Experts of a small language model: vocabulary 8192, a sigmoid router.
Below are experts of layer 2 (counted from 0) of a mixture-of-experts language model. Rows are named router (the router's row for the expert), down (a neuron's output weights, with its number) and show model dimensions 0-95. Each number is 500 + 25 x the weight over its row's rms, rounded and kept within 0 to 999. Numbers have three digits each.
After each expert's rows: a language model's description of what the expert responds to. This comes from a sample of Wikipedia text that the model never trained on.

# expert 26
router:486488532479541509513496459494492495484513451464504499508492514490514537530472504506482515502424507482486506508524461517482490522503541550484509488507524504475550502477498483504501505532434484490518479505499491508517516503469504448492519458465521536529505478481454515533472505559471485475
down0:473490505556489493468525466497560495505528494500542510518485538480481452499499500548501521526530492522483485513518479500524516476484534490513482518487471458486498505468547545536525530519477487479499563498490487497483467483527527505515546458496510488494461500518484485462496544505514501468
down1:481457444520476459510485457500512501473543538500504453521527501504492493517441525489486498530494522521505452504458525474484472470532485482507494495482481486477465532505519508482506496478472545488487487504528494494494488449512454490516466502541480499491509503524463480477499495518516430511
down2:491502516517464515555525492455529491489504542495517460449517468528465491462535496512499483515495471473515520497492516509523553468518505523500505515477512490532504481502519516466529479490501559478437496508489471472502511482514489521483459516508494534512513518507577520487527514460495487519
down3:455522431540479546499515513467487476526485485519512473513493456522523502497448506532507509495519509534503474477530490487496499533498474504517495518497546507478441500534528480523513510493493530494463521492529472545496492481500474513508520513510467490544498515470522485492509512476420479507
Name-joining symbols and demonyms

# expert 0
router:474508494453521512499538460438514489540501497440504502511508524466538520505489498517464515540472526495498497523524526525510525529503523521489548527515525503454540506491499489486510495525482463512486493527502482464530513542480497481503515464484507522501532476467456509539450481531488473509
down0:520500516487508534499528485476505512515490505462488479494486486496518456491531544511521456475484479559432512499514536492480512508501536493515520498522485511519499525538515502494533489522508507490528544487530453557504496485537447524476495515440495479506484514525512472486494443493521479527
down1:535490506483505526523465500530490514520489498482483497486526540533480521499516492517500457516557475465534498485503517548506488484513504489512486532469533488522497516506463526508487501500483468467522491530504546505499501464523495540479497562501528517522524432435495533470496529491541497477
down2:478547524460480519475472489507498459482523541495518510503517507524496501542501509457490498482485449434504490506489513502545496455468515452498493512549480492513478503492523534490484511470548513507494533482518533480463479498510505487458464546480491494491546489525506462480524529520508522481
down3:560481536487519507502473510490473509488516477533483505484484457525521491496470492480468495543484469463489511485470545552550445484544524547517508520489519493501533524480477519483510482497503511517503465461504504512491516499511485468536467512538503557532486506525476477517505485506455496496
Digits in numbers, slashes

# expert 15
router:461482487477515561506496463454496467517495443495488506505471501474536539531466504535494554515473532494494491501548512523483495532458526505491485526526515493467512521474500481467497486531484493501494453517516556516506515521489510470525507482498533526508510472465492539514477527543485518508
down0:481479476516523546505510483472487509510528479556451518427496453496468489469501466478513479526513509529474488538539502523451541487519527475480541515510490512464508500500487473515508477520479514499511544521482503493496513480500499503472467525469492472496524521481549544526485493472476477497
down1:508527536527554499509506473519487497565480493456482539511493550468484490515490489514500462533502514487507468502488477567533439516504503488481480521503498522489492503510491501506518496493489516491437489518583496510512548499494533502482509494508533470504467472487482458498503496502475486500
down2:472490441547449538477492488485504525540505501468481486539524484461500522519507497518500492483508493552491486503553495540493545548481505521495483488495488538472499483497515478465495490516531527511501514536492452523469504496454529481477506511467452494521501498486451515482476474492500516467
down3:505464485489524530475505481506568517534496505513479486488505506541451464511511523555539533513515526474525547504506528498480517487528473506552486522507527539513497487518509498502522523524508503504477549493493481535501474491490494515490521541539502504466517516482517575493517483463529502471
Initial capital letters

# expert 19
router:502513517451506508531545504465518489528501489482485517482511470464541532513465475493452501520463514497480507494501494481488482515486494505504522482511505478469521527472493485489512483567478493520528479541489562489474509525451519482537492484499513547524506468485446502505454502560489485510
down0:447512527525484464531539486472520461520504503490491487517481494464453498519565475468490459436551503495527516460479483502500554527543523540503529488490496509507486485476502525496525490492500478507486511510532495528522536536490467486484500536490488501508471534518538498479514501485511518486
down1:540483492511524486506535522528500490479486494495509508495465500498458465475485492506486490501531493529506536452550505459517515505514470495509522454501474492470494459501487449482533493463507470451468463489536494499496471495503457485512515504511471516500459541491508513467561488448487457492
down2:516496515495460524451472496502507464510506543506537495471513541511511514516494503489478514498521544514512505524450478475464549442533492547489490506508494506518491495534507564504505477514476487503492508461510517496425443474502514438509466517502502495469494482484516514506502483492484498490
down3:546497531499480484465472496527536559539443470469515525503456484465475496540518546501480471519504525515500469536488493474486521461503490488487534483482485529513466500530483496554500495494517515496500474511515490490516516533485504482472512538536550535481549507512506503515519510510483463495
Numbers in data

# expert 2
router:496458468474508499501501480479511482528490492459493489498508501484510546511489492521439495565467525505500515513521473520497490506471526518498526519500532484495542488466464458469506484547466494490502480529507508477525508515500518492491515478476509547506482477473448506555435522546473509508
down0:532446525519514499482512506458472524484477477521559489476508514507435526533460509504508521550507499506501484549500526513489501493518510514482495496485470478511491522508505507519523489562556472475553499500477496521465498494493468548445492504510512530533504491510504487514478505450507505515
down1:516496473533501507529458504495491496523527522542496494504455474504529461532522505520503506487475538486499503519479473522491537487456530488518526538478463461515499514518496541504441528498495483490454442499507564501539488495496465493490487509530496505515469487550539501521535492489512486527
down2:505481489518516507540474514518501519505502508522521508513485542554518478523492529485500502445482498509444530534474493506482513492544520488526494490507520519523516493519535484491519457530510517440478492444521488473499548494512435453474496500511528517460489469486500449515516476520515514514
down3:462546525454529459495518540496506540444506506533480507554505513480515483497511509500501494486540488526512489486543477524515455519526518496517509505551489471519503469499515531520542447496516467490517470507561496528488502502458503480501478497459497500466488502503549495506523490514502530490
Number digit continuations

# expert 4
router:486513468499532505516491457472493527508481488452535497491483509492552542449449486488482504509457542484506499493546488493513501546473526513517511511531515497461507513521470510520492481503475466503505464587492517491493534525484495505507503476500528498482480481484507536519494561498471518483
down0:480495514442469481534522526510499528479543493531480443441504526511475483533514512493532566505518495492488457512485497474508491482525498520557516516517540488502481498500510493504482482456518498494506488438505519515530468480507474497495469530494488507510455490517478481463468457515499508478
down1:528543469443479484488505525436499492472492498488549474499460476494492471525488507479512482493523464514483526493512521510515508510480460473492462522487490553466483495469503494512504485482544516529526463492512499493492527507499466494512491508508534507526446527472512495499484466546562542493
down2:470525495464504473516502490505477492517501443482452485504471475479516495540504470489484488497501533489503520490461451537518487487497482463484457473484500493489461487503471505517544491482506482529547506533527480464474519509475485471477517543543517459472489468527483487437499461476504507521
down3:464496515533489481513549540508543467492456520470519476482504517495450498488488524525532501519476478477477477487495509490474477493475524488510520484462486491524541499539484510558507556487522532505524495513518472502447499497520467537518485511494441511525479491475463454506523498515491532511
Mid-word consonant fragments